Weights of a small mixture-of-experts language model, trained from scratch on English Wikipedia: a sigmoid router, a variant of Muon for the experts.
Below are experts of layer 4 (counted from 0) of a mixture-of-experts language model. Rows are named router (the router's row for the expert), gate (a neuron's input weights, with its number), up (a neuron's input weights, with its number) and show model dimensions 0-127. Each number is 128 + 24 x the weight over its row's rms, rounded and kept within 0 to 255.
After each expert's rows: "comes after" lists some tokens at least twice as common just before its tokens as in all text. This comes from a sample of Wikipedia text that the model never trained on. Tokens count by the router's weight.

# expert 13
router [109 114 109 161 142 103 137 150 117  92 124 141 158 136 110 124 116 145 142 147 102 125 109 151 137 153 103 149  99 138 148 173 145 137 115 109 142 159 138 126 153 130 100  62 104 108 109 138 158 139 124 111 155 116 163 191 159  81 127 158 149 136 145 123 114  98 103 121 111 158 124  99 144 136 121 126 141 134 111 121 121 168 153 135 127 113 151 130 138 164 137  67 113 154 111 160 144  82  97 167 124 156 116 149  90 155 133  95 114 109  78 153 140 141 143 107  85 136 136 123 123 167 106 135 171 140 122  95]
gate2 [ 96 128 150 113 153 133 141 124 126 118 160 132 152 137 106 134 107 144 123 114 111 114 120 129 121 112 100 120 125 126 116 118 107 151 158 153 178 163 120 143 122 129 151 126 100 124 124 101 168 126 136 157 147 148 146 113 131  91 126 167 147 103 132 122 136  87  88 149 113 118 129  93 132 117 135 139 145 155 121 153 134  97  82 102 135 126 144  83 121 122 122 122 151 120 170 150  63 146 155 144 143 137 147  87 176 140 122 168 121  99 170 154 137 103 162 106 101 120 115 120  96 122 161 140 128 105 132 114]
up2 [129 101 123  98 138 102  98 128 148 139 126 133 103 144 131 117 101 135 137 128 128 137 139 103 144 119  88 128 113 147 105  87 123 129 153 206 155 161 111 153 142 154 133 141 133 112 138 110 145 149 139 131 118 136 146 116 132 120 113 173 146 108  99 140 129  99 134 163 129 105  94 101 159 134  88 129 115 132 127 197 134 124  41 118 121 148 108 112 143 129 152 141 112  91 168 140 109 110 142 120 112 113 151  95 167 140 123 182  97 159 136 122 117 113 137  80 100 118  75 101  86 121 153 143 155 147 132  99]
gate3 [166 155 104 124 111 136 113 150 133 146 134 131 110 154  95 125 123  98 142 131 130 111 133 111 135 140 141 165  90 162 126 186 156 119 150 120  99 129 144 150 141 124 133 146 123 117 135 160 137 135 156 135 142  94 142 119 158 131 124 160  78  82 157 136  91 107 177  79  97 124 102 141 132 138 115 135 129 123 103 145 140 147 131 167 127 134 159 117 146 125 125 128 110 156 135 112 155 104 141 124 121 152 148 175 180 111 144 158 148 122  84 109 105 150 116 120 102 179 165 136 154 127 121 157 142 120 133 159]
up3 [160 121 121 131 117  94 146 160 124 128 153 136 165 141 119 172 134 126 120 138 116 123 178 145 105 152 146 153 155 153  87 136 107 119 149 141 156 134 113 151 127  66 147 121  90 105 142 115 131 130 148 120 114 159 152 114 143 141 108 151  98 123 170 136 129 142 187 179 126 129 102 131 135 118 108  96 153  95 125 148 124 150 121 166 138 104  71 134 124 145 100 154 108 156 146 101  97 195 133 121 134 119 158 141 175 107 144  94 157 168 155  89 108 137 140 143 132 128 142 117 192 103 117 152 113 131 144 120]
gate4 [117 147 156 125 105 112 112 150 178 109 133 149 116 150 129 131 137 113 141 149 142 143  85 123 125 144  63 157 162 112 140 156 140 163  99 141 130 166 114  91 137 169 145 137 151 124 130 117 121  96 142 130 156 167 113 114 143 104  83 117 156 126 122 109 110 104 118 118 131 120 149  79  98 131  93  90 127 114  90 118 119 142 152 109 122 118  95  67 127 106  80 128 113 140 122 162 114 137 141 154 124 135 127 152 163 142  61 127  82 111 137 105 161  84 129  89 165 123 171 134 129 161 161 145 135 116 104 106]
up4 [112 144 145 114 109  91 110 137 133 116 123 129 103 157 111 127  92 123 177 136 146 125  94 106 137 141 128 116 148 127 125 151 151 103  42 115 132 155 134 119 121 132 140  83 162 156 106 108 111 123 127 143 158 101 132 120 113 123 113 164 160 135 131 137 113 133  97 105 125  92 122  85  99 129 148  98 120  95  57 193  99 183 139 133 114 126 125 126 144 106 109 105 110  96 171 145  95 164 131 192 146  98 144 106 152 128 106 120  96 156 113 147 164  81 140  87 138 175 129 125 136 138 144 134 148 115 101 135]
gate5 [142 115 127 137 145 153 138 123 158 142 178 152 113 119 136 125 120 144 133 125  68  95 131 108  89 135 133 141 132  80 123 145 180 117 160 110 159  99 126 138 107 126 144 170 159 144 123 154 133 154  88 173 143 130  84 113 177 109 140 133 131 152 141 132 121  95  87  75 120 132 186 108 147 141 147 111 121  82 148 107 111 132 147 140  97  88 129 114 125 135 140 159 146 128 161 158 158 120 165 131 145 119 123 123 148 155 144  81 135 137 123 124 106 149 116 177  91 117  88 147 120 102 150 143 133 110 173 155]
up5 [106 115  92 130 120 122 141 119 169 113 126 145 150  99 155 109 132 156 160  95 101 104 125 125 136 144 132 123 124  91 166 137 141  88 142 120 164 105 146  98 113 121 128 136 121 123 145 133 103 167 126 143 170 129 122 119 137 116 121 180 116 134 162 146 139 107  85 109  97 134 148 134 125 135 128 124 130 114 138 134 119 131 141 136 110  85 113 106  95  89 149 172 101 114 160 149 123 119 141 156 128 104 112 128 109 170 176 121 156 138  90 117 105 105 127 164 123 127 131 125 145 102 155 124 113 116 153 147]
comes after: " a", "-", " A", " an", " is", " two"

# expert 17
router [122 135 129 115 144 120 151 125 123 126 143 144 188 129  91 110 110 157 103 108 128 142 109 118 106 128 144 160 120 151 125 147 140 123 115 151 122 151 129 130 137 141 108 130 109 167  91 116 129 114 140 118 132  93  65 149 134 108 125 101 114  97 137 136 144 122  70  92 153 147 139 156 133 121 124 132 145 109 100 131 142  98 119 130 106 110 108 119  81 132 122 159 145 125 138 157 166 142 132 180 161 143 149 150 103 135 100 127 112 113 111  88 132 162 134 101 141 136 116 131 130 139  87 209 138 102 109 165]
gate0 [119 132 170 129 167 162 137  90  91 152 108 133 154  96 143  66 121 135 125 105 140 104 134 117 112 125 153 140 132 125 120 124 135 145 133 131 102 155 180 154 122 158 138 154 121 118 119 151 125 148 143  87 161 113 100 151 119 136 124 120 119 108 114 124 125 128  78 156 117 127 108 175 136 159 130 102 158 103  96 103 146  69 130 130 130 113 143 103 137 159 113 143  88 110 120 169 109 103 113  91 113 154 110  81 136 163 154 146 158 171 138 138 162 136 127  97 139  83 114  98  92  98 102 158 121  92 129 160]
up0 [123 149 136 118 159 173 155 112 123 141 141 132 121  92 101  78 137 127 150 170 130 113 112 117  79 117 146 121 127 107 100 127 138 180 135 120 114 182 153 126 141 130 113 150 122  95 152 123 116 130 100 124 145  60 113 143  81 134 118 117 111 145 143 116 140 113 101 132 136 123 140 134 117 149 113 138 151  72 116 150 127 106  93 140 121 121 107 111 146 124 129 155  99  90 138 150 127 106  92  88  94 176 124 105 114 140  96 123 113 107 141 139 135 133 130  97 128 107 111  93 124 144 148 117 149 129 115 139]
gate1 [169 181 101 113 159 107 107  88 150  81 101 138  98 135 142  99 122  97 122 158 166 149 119  91 104 128 131 118 172 121 143 115 156 101 112 127 143 144 189 106 112 182 110 142 141 104 150 134 125 129  87 122 123  97 129 152 157 121 108 110 123 116 117 124 130  91 111 107 165 153 136 132 143 141 137 111 131 136 120 155 136 116 134 117 126 108 111 169 155 131 122 155 140  95 130 106 162 153 106 132 170 145 119 140 117 109 115 156 151 127 124 135 127 130 133 159  94 148 164 123  75 117 134 112 163  97 135 147]
up1 [116 125 144 114 144 104 108 148 128  94  48 151 138 130 126 128 144 113 167 158 161 127 155 138 100 130  99 111 138 173 147 156 141 130 130  90  99 128 123  96 120 148 117 122 132 125 121  91  85 128 114 106 109 151 158 120 118  93  98 115 154  82 135  75 176 106  93  98 156 149 154 109 142 122 142 129 142 159 129 146 129 161 132 165  66 116 125 160 145 110 137 129 150 147 121 131 128 154 138 119 150 109 116  74 147 106  77 161 131 136 133  96 155 133 128 135 129 169 138 135 101 136 150 141 137 151 125 123]
gate2 [137 109 131 142 134 108 162  98 123 118 138 142  87 134 119 113 146 139 160  75 166 141 119 138 112 141 149 150 135 100 102 133 135  94 132 173 104 154 112  94 105 165 143 119 110 135 146 149  69 131 168 111 129 105 125  84 130 138 112 158 110 168 158  90 135 124 118 109 111 150 134 152 105  96 119  95 149 139 152 102 104 132 131 131 110  76 130 153 124 135 155 142 125 120 147 164 145 122  99  96 129 165  93 135 144 111 146 191 146 122 152 104 144 149 156 133 156 107 162 172 110 127 125 173 110 136 116  91]
up2 [134  95 129 117 118 128 154  80 127 103 143 113 129 123 147 139 117 105 156 139 107  99 134 123 109 156 149 157 163 108 157 154 127 119 131 148 127 141  95 151  86 179 114 194 115 130 123 152 112 140 143  92 134 101  95 176  89 134 147 131 109 137 138  45 124 153  91 106 145 122 115 149  96 140 106 132 129 129 167 106 112  76 136 113 117 101 157 160 108 166 118 146 100 138 171 168 148 146 129  62  89 155 144 156 139 150 138 100 139 133 182 102 130 172 102 146 136 110 140 157 122 135 129 148 146 148 138 149]
gate3 [129  85 107  54 108 140 102 106 122 106 136 135 153 154 135  84 149 130 115 112 163 163 100 107 137 139 108 195 111 106 110 113  92 111 133 156 106 146  82 155 173 123 133 111 139 136 134 150  95 106 110 158 119  49  76  95 162 106 137 132  84 107 129 120 149 108 115 149 167 113 113 140 143 141 105 108 135 107 126 114 123 135 169 128 122 130  85  95 122 144  84 114 155 195  95 167  97 114 109 122 157 144 135 139 115  97 109 105 171 100 164 137 179 162 139  92 143 105 149 126 121 121  99 187 130  62 153 141]
up3 [141  85  92  77 125 189 133 102 111  57 131 170 107 151 136 124 151 126 147 122 133 154 110 134  98 161 157 168 120 112 135 128  98 144 133 138 150 172 101 123 169 106 145 140 163 152 133 120 139 127  78 139 108 155 159 105 140 124 115 129 121 133 101  95 119 145 111 143 105  87 112 134  90 145 103 125 150 146 141 108 135 122 144 151 149 155  95 161 106 154  83 104  97 146 156 152  75 126 147 124 128  89 146 153 110  95 121 115 197  77 176 134 146 100 136 148 110 108 130 123 100 145  83 148 141 120 110 145]
comes after: ",", "s", " was", " However", " is", " be"

# expert 29
router [150 121 101 151 127 130 102 101 106 122 101 161 168 130 138  95 123  91  91 141 100  92 140 138 146 147 153 143 133 148 100 141 126 126 141 146 151 117 107 161 187 162 122 118 117  94 108  86 114 134 141  94 135 120 136 108 147 153 117 148 115 137 116  91 154 176  83 114 122 164 159 154 116 127  97 126 118 138 167 122 171 128 118 119 120 101 131  97 147 136  90 133 136 137 106 147 134  82 135 122 151 140 178 129 126 137  91 127 105 100  93 127 149 117 133 121 134 137 118 131 131 149 146 134 126 153 109 156]
gate0 [ 93  98 178 127  87 150 115 119  88  78 162 126 127 116 114 135 170 144 159 157 145 151 124 132 138 113 153 118 108 115 115 121 150 128 109 131 139 132 141 135 132 111 125 131 132 131 164 119 121 127 118 116 155 107  96 109 138 159 108 119 145 114 140 142 123 129 108 128 115 114 140 127 145 152 122 147 120 129  98 134 152 145 140 156 156 137 152 102 171 118 125 132 116 110 166 174 132 122 138 117 104  93 141 194 163 142 128 126 159 162 124 138 139 103 113 128 105 171 134 137 128 160 167 114 134 124 140 107]
up0 [122 126 142 104 104 176 166 115 126 171 161 114 122 126 135 121 150 118 124 107 180  98 155 155 168 147 158 126 130 117 123 132 159  82 146 115 133 161 129 128 128 104 144 104 123 112 148 149 136 123 134  93 150 121  73 141 151 161 120 138 144 105  88  94 102 130  81  87  99 123 158 121 129 149 158 140 144 120  94 137 129 124 162 146 150 149  98 123 146  87 143 144 125 129  83 171 137  67 153 129 148 149 144 155 111 130 113  97 155 130 151 144 144 108 128 110 133 128 110 140 108 107 133 130 134 153 134 152]
gate1 [117 143 159 128 149  92 127 138 146 100  99 118 117 102 125 123  99 127 154 102 188  83 111 118 124  83 147 133  95 125 132 132 106 138 148 116 105 120 149 137 122 116 116 105 125  70 171 127 137 156 108 147 145 128 140 123 118 125  88 120 118 134 123 105 162 140 112 118 158 192 110  87  93 121  85 116  80 147 134 134 127 144 157 114 164 145 192 141 146 131 105  93 137 117 124 139 163  83 130 138 102 128  86 113 104 149 102  89 148 145  72 160 139 101 141 134 123 105  91 136 126  95 136  93  85 150 129  98]
up1 [132 154 128 153 136 152  81 120 137 129 117 128 135 113 151 123 100 137 109  99 143 104 118  90 127  84 150 101 118 139  98 149 156 178 144 157  88 111 152 111 144 109 158 102 112 104 150 107 146 176 132 121 136 146  90 106 112 143 160 124 162 128 133 102 138 122 112 101 137 163 132 143 138 113 114 138 122 141 110 118 128 118 133 125 171 130 135 125 150 113 124 117 139 139 156 115 150 109 158 154 119 118  92 136  95 133  98 134 121 164 153 125 154 133 163  83 133 123 106 133 146  99 120  87 147 147 147 110]
gate2 [109 147 125 112  91 143 101 103 136 140 137 174  95  76 118 111 130 172 151 146 108 156 137 104 114 139 138 157 109 144 127 164 127 101 156  94  70 138 141 156 149 134 128 159 129  99 136 148  98 135 121 102 139 138 141 148 130 106 181 118 108 132 131 133 117 168 107 144 122 146 141 123 104 115 156 126  92  93 132 103 166 169 120 117 153 115 112 128  91 138 143 163 119  77  92 118 163 140 112 126 160 108 168 129 136 165 174 134 134 128 144 133 136 140 146 124 148 135 157 124 122 105 160 136 156 131 156 145]
up2 [109 101 152 165 114 133 116 132 115 163 159 167 113 117  89 108  97 178 116 132 126 145 152 101  78 122 101 127  85 130 157 147 126 118 142 112  95 103 172 159 140 139 158 123 148  93 135 118 107 108 144 123 166 133 122 100 118 135 133 134 101 153 116 137 119  93 105 142 118 157 135 113 117 165 114 156 107 140 143 114 142 111 149 117 110 159 146  88 144  63 118 168 103 145 134 105 139 136  94 136 146  90 121 122 125 108 137 120  97 128 126 153 122 159 140  85 159 122 158 131 120 107 120 108 132 122 169 148]
gate3 [108 146 149 166  82 123 121 152 116  87 159 124 124 123 129 124 174 111 162 140 160 134 159  91 115 128 129 159 110 115 139 134  93 143 113 141  85 114 121 130  96 130 141 140 159 152  74 143 108 118 129  96 104 102 142 155 154 159 132 193 127 117 105 139 139 115 140  92 104 162 148 145 158 153 109 142 158  85 134 152 104 153 164 153 159  83 113 113 117 110 130 111 133 139 145 152 128 109 134 150 116 124 161 145 141 175 151 110 158 132 110 146  89 121 110 128  94 166 160 137 124  95  95 114  92 104 149 124]
up3 [155 171 120 120 104 150 126 104  89  99 173 135 100 131 126 134 174 118 139 112 147 130 120  86 133 135 129 153 142 127 116 123 109 156 100 170 119 126 118 128 120 147 139 133 150  98 111  95 145 138 169 116 111  96 133 148 130 118 119 157 148 107  95 125 146 106 158 137 121 152 129 133 158  91 124 139 127 158 146 151  81  93 121 120 105  93 103 136  91 127 149 113 177 150 118 170 144 100 123 116 159 110  96 125 136 151 126 106 162 164 114 147 124 144  93 133 150 139 160 115 178 140 109 145  80 110 167 139]
comes after: " |", " the", " in", " first", "|", " a"

# expert 12
router [106 131 152 179 132 156 142 126 108 117 145 115 134  97  92 113 152 132  99 130  92 102  98 116 186 101 174 122 101 133  67 121 134 129 140 102 113 121 130  94 186 158 108 135 113 134 102 154 152  82 114  87 152  58 147 133 128 133 116 133 122 107  99 128 171  86 124 112 106 150 112 109  91  98  73 131 149 167 145 132 144  98  97 147 138 104 105 137 129 168  97 117 148 109  95 129 134  89 114 125 165 121 130 120 127 170 121 158  96  88 125 140 116 109 113 121 101 107 142 161 139 146 150 152  99 133 126 163]
gate2 [151  92 131 114 108 165 136 112 135 122 164 137 153 123  95 117 140 183  84 119 141 112  83 114 140 112 141 151 135 134 139 131 133 144 132 118 127  96 166 124 127 131 115 127 164 152 167 155 123  77 146 152  96  94 157 127 108 165 128 151 140 158 141  91  85 138 128  90 202 165 109 101 128 151  87 121 170 148 128 114 126 167  60 152 137 165 121  96 137 104 131 138  93 124 164  99 162 148 160  94 171  85 138 133 188 139 138 133  95 106 151 149 134  85 112 115 176 125 157 126 134  97 138 110 119 158 113 172]
up2 [108 110 123 119  85 118 154  79 130 129 136 155 118 138 178 124 143 189 129 113 134 110  99 177 126 134 179 137 123 169 153 127 126 143 149 143 191 119 157 120 108 166 130 141 148 151 153 145 127  87 135 139 113 123 131 114 118 119  97 139 115 184 196 151  90 129 126 135 129 165 132 110 123 181  80 132 103 126 113 120  96 176  70 132 166 159 143 122 181 155 111 108 110 127 109 133 126 158  92 110 175 113 131 152 170 121 126 132 158 114 165  84 143  88 123  97 149 128 180  94 134 122 129 121 145 146 119 142]
gate3 [129 128 133 151 139  90 165 142 123 115 121 136  82 147 164 125 108 123 109  80 128 138 132 139 143 157 108 182 119  93 105 129 137 122  95 130 124 118 152 135 141 153 159 132 141 131 139 146 109 108 182 127 115 132  88 143 136  92  98 136 120 111 101  66  83 121 148 145 154  90 129  87 118 139 113 101  98 133 142 125 142 156  53 129 104 153 142  84 112  96 133 146 174 140 150 169 118 122 123 131 153 124 128 101 137 147 120 114 150 119  99 123 148 147 123 161 104 127 167 127 156 123 151 161  74  88 150 164]
up3 [114 138 164 144  91  75 185 107 165 128 116 162 116 148 133 127 125 126 121  83 127 151 130  98  79 113 120 132 175  76  95 123 102 150 108 144  90 138 132 103 109 133 141 122 101 129 126 120 134 103 124  95 147 115 113 174 133 133  88 121 157 118 175  41 103 133 119 157 144 139 103  78 136 147  95 103 124 117 160 123  92 129 115 140  80 112 115  97 102 108 141 123 154 105 137 134 130 111 102 126 162 127 138 134 124 141 164 118 140 136 126 112 130 133 128 139 109 113 135 121 121 136 149 170 109 137 144 124]
gate4 [123 114 110 120 117 119  61  72 142 137 129 138 129 177 141  98 112 127 125 131 131 111 129 114  74 110 101 123 126 142 101 124 132 101 126 178 127 130 120 179 149 145 123 105 114 130 138  94 147  89 132 191 118 149 115 137  83 115 107 141 114 142 147 145 158 109 150 124 110  47 120 114 125  78 134 117 128  83 140 134  75 123  98 152 175 100  95  88 126 155  84 119 155 138 159 162 112 130 137 122 139 187 116 117  95 125 116 112 158 140 129  92 128 135 154  92 112 107 100 108 162 124 143 144 100  82 120 125]
up4 [ 93  83 167 104 145 140 118  88  98 134 133 109 142 119 125 117 141 137 127 113 114 138 101 141 104 165 127 124 103 131 130 161 119 124 122 114 125 106 148 191 158 169 153 116  79 134 113 158 130 122 110 134 145 214 118 147 109 112 104 114 167 114 125 149 124  98 133 110 104  65  86 124 163 126 192 149 145 120 101 160  73 128 149 126 146 131 157 122 144 144 109  84 125 116 137 137  93 131 162 105 134 162 123 119 114  80 145 168 147 113 127 138 136 157 164 121 107 112 135 157 132 165 126 115 113  65 122 149]
gate5 [160 137 144 141 139 142 170 126 136 145 116 149 128 118 113 137 133 110  84 116 113 126 125 133  99 134 116 104 111 142 128 137 146  87 122 113 183 131 131 120 132 152 118 141 125 102  78 128 128 110 114 127 156 138 165  87 100  87 145  99 117 121 115  86 161 166  75 112 123  83  65 101 109 102 130 119 124 126 135 112  96 153 129 128 174 123  64 135 155 145 150 131 134 140 134 153 141 142 100 114 169 156 144 123 170 143 148 158 119  83 124 131 145 120 132 163 148 117  84 145 173 121 100 165 137 121 138  73]
up5 [123  99  85 130 125 120 166 124 121 122 143 151 122 100 130 152 115 126  96 157 124  78 119 179 121 149 130 150  99 127 129 126 100 113 141  95 138 101 115 133 121 149 146 108 135 139 124 146  98  90 164 184 172 119 169 151 151 140 103 121 139 144 131 103 120 139 140 128  92 144 124 150  94 106 117 122 119 123 126 149 113 142 124 135 146 118 118 120 137 116 168  90 116 106 171 155  97 137 114 145 112 143 166 111 144 156 114 143 132 152 118 170 140 124 152 151 127 138 151 134 160 148 107 152 113 125  94 117]
comes after: ",", " in", " the", " United", " of", " New"

# expert 7
router [146 130 162 144 141 115 138 140 148 128 154 161 145 103 157 108 127 149 102 143  80 124 129 101 123 138 107 168 125 142 143 142 184  94 157 110 145 129 142 145 117 149 115  76 143 147  84 115 100 138 155 150 145 142 102 183 128 122 196 131 133 125 135 132 140 166 111 148 144 149 141 133 106  86 101 121 120  98 102  92 128 142 135 151 122 147 129 159 134 141 153 109 128 152 126 112 135 129 176 126 177 160 159  84  82 134 185 144 113 113 138 121 154 125 150 127 136 104 137 102  79  78 121 143 121 111 134 163]
gate2 [110 147 147 131  93 111 150 119 120 137 132 149 161 134 131 111 135 123 176 167 155 111 139 152 163 128 120 113 130 114 139 139 119 149 137 120 121 133 106 155 131 149 129 163  99 124 123 100 132 120 121  94 126 144 107 100 167 105 156 142 138  90  96 123 127 153  94 146 146 152 106 140 130 142 164 130 126 193 129  95 105 142 121 164 156 135 167 142 128 119 112 161 125 148 174 138 126 196 110 135  94 128 135  85 129 112 149 162 105 157 133 149 163 116 151 107 133 136 147  97 115 107 158 134 133  76 100 151]
up2 [ 87 170 144 110 148 123 155 151 132 142 151 157 122 171 135 124 151 132 123 117  73 183 124 153 134 123 129 121 170 130 136 131 128 124 121 102 124 127 120 197 128 171 122 159 116  97 128 125 136 123 124  91 162  89  72  98 172 151 142 105 114 124  75 131 101 127 127 140 138 119 150 121 130  89 178  98 176 148 102  51 127 143 144 121 137 118 145  90 114 126  87 168 122  90 181  84 118 145 139 164 123 111 136 119 112 126 154  94  90 118 134 158 132 119 157 120 129 147 161 109 127 159 106 148 154 152  94 135]
gate3 [121 110 129 111 169 141 144 110 160 137 161 118 162  99 125 174 109 173 152 118 113 136 140 115 136  99 129 137 128  93 143 134  78 148 127 125 172 106 124 108 132 111 105 120 164 128 122 139 114 129 114 115 176 125 131  90 147 108  83 136 152 112 149 131 167 160 103 147 135 154 103 122 111 157 153 128 129  83 124 132 125 156 129 144 148 145 106 101 121 120 116 135  98 162 107 135 140 140 138 139  92 124 117 121 119 129 116 146 114 106 157 105 160 124 115 105 130 139 126 113 110 139 122 119 155  62 138 132]
up3 [112  97 107 137 140 148 146 153 163 127 137 156 140 122 154 122 131 183 111 131 112 127  99 123 166 131 118 150 133 135 129 117 115 129 138 138 144 103 141 133 103  84 103 145 131 105 107 162 124 121 123 111 140 141  82 106 156 112  65 142 133  96 166 113 139 152  94 135 126 152 130 146 114 135 132 129 115  82  92 148 156 166 138 142 145 143  99 145 107 119 129 119 136  82  65 131 128 126 152 163 143 127 159 100 142 135 122 139 140 129 142 124 164 169  97 117 140 143 106 137 134 100 107 124 105  91 149 146]
gate4 [ 91  98 160 115 145 133 116 144 128 149 113 128 135 134 130 125 103 112 135 168 139 112 132 110 163 117  97  59 159 128  71 110  99 142 134 101  85 139 134 168 124 155 121 142 116 135 131 130 170 150 152 163 110 152 145 127 124 165 230 123 157 128  85 113 133 138  61 130 142 119 130 145 146 103 119 176  82 140 138 133 146 138 112 120 129  91 122 142 125 129 126 142 100 112 129 150 113  92 135 132 122 143 113  98 159 145 122 129 141  81 117 129 156  92 122 116 173  86 115 135 167 129 108 154 169  95 125  98]
up4 [109 149 164 117 146 113 112 163 116 154 163 151 153 108 132 133 104 105 116 162 129 121 132 104 166 168 125  92 116 144 102 112  68 167 141 110 130 158 135 145 108 132 116 112 139 139 106 143 138 159 131 162 123 115  83 152 121 137 191 142 112 143  70  89 130  94 106 149 141 116 146 142 183 138 126 160 111 125 136 155 144 159 115 155 133 113 160 165 113 125 143 156  86 104 144 178 141 165 151  87 120 131  66 128 167 138 152 134 158  95 118 133 150 103 115 130 148 100 119 109 177 109 150 150 178 121  83 115]
gate5 [152 148 174  72 146  85 106 150 134 118 151 151 151 168  90 182  98 140 152 143 151 127  98 129 113  97 165  86 111 161 136  97  92 106 128 158 130 139 130 132 135 146 159 119 132 153 101 118 163 115 140 105 126 103 120 151 111 127 171 140 143 128 120 157 147 119 141 126 113 116 157 122 113 172 143  93 129 149 103 120 130 170 118 100 126 108 181  92 157 100  93 162 158 121 121 118 141 128 138 135 161 152  99  98 133 154 168 104 106  90 136 128 153 162 117 142  81 136  82 111 103  63 142 125 154 149 133 173]
up5 [149 156 162 135 155  99  61 173 155 112 127 156 148 128 139 148 146 156 168 111 145 120 163 127 135 100 104 139 154 122 145 108 146 152 114 123 108  84 129 129 115 107 119 108 138 177 148 146  95 149 156  93 120 107 122 139 119 138 155 145 146 133 106 142  98 143 171 144 123 114 100 137 156 140 132 172 144 115 139 140  86 137  62 120 109 142 133 175 119 128 133 129 134 125 147 115 118 109  92 171 116 131 150 127 125 138 174 155 139 130 142 170 126 126  85 182 166 128 117 123 119 121  78 109 172 153 133 111]
comes after: "\n", " |", ".", ")", "==", " ="

# expert 10
router [114 136 120 137 134 151 104  82 137 129 132 176 117 156 118  94 120 153  85 143  91  94 111 153 164 116 119 120 107 145 119 149 168 160 107  79 111 115  98 120 155 164  84 151 127 106 142 131 156 149 106 162 115 127 120 144 119 124 130 111  94 150 190 130 153 154  86  84 116  97 154  91 147 163 116 101 138 100 121 121 118  80 123 146 125 143 136  94 122 141 165 122 138 158  98 111 168 125 154 186 144 110 140 102 147 153 154 135 126 142 133  75 135 149 146 152 128 150 160 139 144 138  91 130 102 110  96 112]
gate0 [105 156 124 135 134 139 161 151 171 141 156 135 103 138 129 147 130 135 134  93 162 160 110 145 180 132 160 148 125 134 138 179 114 135 121 175 106 161 131 148 138 130 145 136 140 102 129 152 178 124 116 119 110 163 107 138 151 124 132 138 109 121 155 122 124 150 145 116 144 107 115  91  91  59 147 106 129 124 162 140 118 159 138 146 151  96 121 105 126 110 116 142 129  74 133 151 116 126 110 157 132 110  70 103 171 126 116 153 111  58 110 115 143 185 155 126 149 118 153 135 128 139  89 134 171 136 147 153]
up0 [109  87 184 119 166 152 157 151 143 134 120 151 148 151 115  90 128 150 106  80 122 114 136 117 112 134 120 119 169 100 112 179 136 108 117 141  92 103 112 149 128 174 131 107 134 125 107 168 138 124 115  96 145 149  76  97 162  97 149 130 111 113 137 117 139 123 151 155  96 169 186 139 105 125 140 161 104 130 130 137 133 155 149 171 133 111 119 151 117 129 164 142 121 127 131 118 122 105 163 172  89 136  84 169 186 134 131 170 108 115 105 113 105 143 168 138 112 130  97  98 151 129  77 155 120 108  89 136]
gate1 [116 104 129 102  77 119 142 133 142  94 151 150 163 120 161 141 113 116 127 128 140 121 108 144 143 154 133  93 141 117 170 158 140 112 131 127 131 123 123 140 140  65 100 123  79 114 112 136 133 127  77 123 132 127 120 116  92 134 125 120 109 170  89 177 106 142 171  80 145 150 143 105 112  96 130 134 140 101 147 133 144  67 168 130  89 151 114  82 141 113 150 141 121 170 140 140 135 136 147 136 130 140 127 155 120 110 177 125 103  98 163 125 121  85 162 134 124 142 123 100 176  71 112 132  96 164 133 108]
up1 [129 115 131 107 118 130 154 107 136 127 129 138 138 134 153 142 112 123 163 116 167  74 108 108 123 109 117 125 138 150 152 102 117  75 123 148 137 131 121 120  92  98  93 100 130  72  85 137 119 150 112 107 135 157 121 118  92 137 112 112  87 171 138 144 109 160 132  98 142 157 176 129  98  83 141 121 129 115 102 116 142  96 162 124 114 144 111  83 108 109 160 151 124 167 131 183  99 137 121 114 100 168 124 153 153 113 158 114  89 101 143 128 111 145 112 116 138 126 163 110 115  54 160 124 115 126 135 150]
gate2 [ 89 167 151 196 144 145 131 141 179 115 142 142 111 179 125 146 108 113 113 109 108 175 128 150 107 130 134 156 164 106 128 104 122 174  99 107  97 112  96 137 115 118  95 141 108 121 126 128 144 157  96 118 147 135 123 139 124 102 128 135 105 156 130  97 118 152 116 151  97 139 175 131 139  99 116 156 147 135 139 137 143 149 138 116 148 179 112 148 140 151 140 116 115 123 131 131 131  96 127 136  99 138 194 142 159 109 142 108 130 160 158 131 157 124 112 115 133 158 131 140  93 196  86 122 127 170 135 142]
up2 [ 99 145 135 134 124 140 151 200 142 153 144 115 129 133 119 123 116 108 123  98 145 155 122 137 123 117 147 122 101 150 117 117 154 163 109 137  98 121 121  95 109 141  85 107 115 122 145 141  86 160 120 130 142 131  95  99 136  86 174 119 138 179 118 116 110 103 164 173 145 122 125 142 143 122 101 117 134 139 153 169 137 118 146 141 175 184 119 122 128 158 117 191 162  94 157 122 126 141 136  90 133 128 135 127 107 128 133 159 184 146 168 141 165 162 128 135 146 155 150 104 166 114 152 170 126 138 153 167]
gate3 [131  94 140 140 101 132 114 153 141 106 102 166 132 147 144 132 151 141 126 127  87 117 184 139 110  58 127 130 135  98 125 128 146 123 149 168 138 133 122 121 137 137 133 166 105  92 155 128 139 113 139 144 163 104 134 102 101 117 112 142 155 138 167 121 103 107 103  88 154 102 154 120 153 124 141 163 144 131 129 138 117 128 112 111 118 125 132 105 181  92  93 156 100 151 170 121 157 147 134 152 140 131 177  81 144 109 125 134 156 111 151 149 144 105 126 122 144 159 109 114 143 104 165 131 103 136 112 114]
up3 [131 101 165 173 135 120 156 116 138 110 122 159 118 124 126 113 139 182 121 140 126 126 158 109 104  49 135 145 133 125 105 138 113 133 138 167 128 133 108 116 153 101 151 148 119 107 126 146 142 147 146 155 129 118 143  99  89  97 160 146 125 112 161 155 158 159  73 108 157 101 160 115 172 140 117 132 123 108  99 156 127 146  96  93 130  97 107 123 185 123 119 112 140 179 164  93 129 103  94 180  97 137 126 141  98 115 154 120 117 124 118 113 134 134 142 148 131 122 127 170 157  99 156 148  97  82 126 112]
comes after: "\n", "ed", " Born", " he", " List", " He"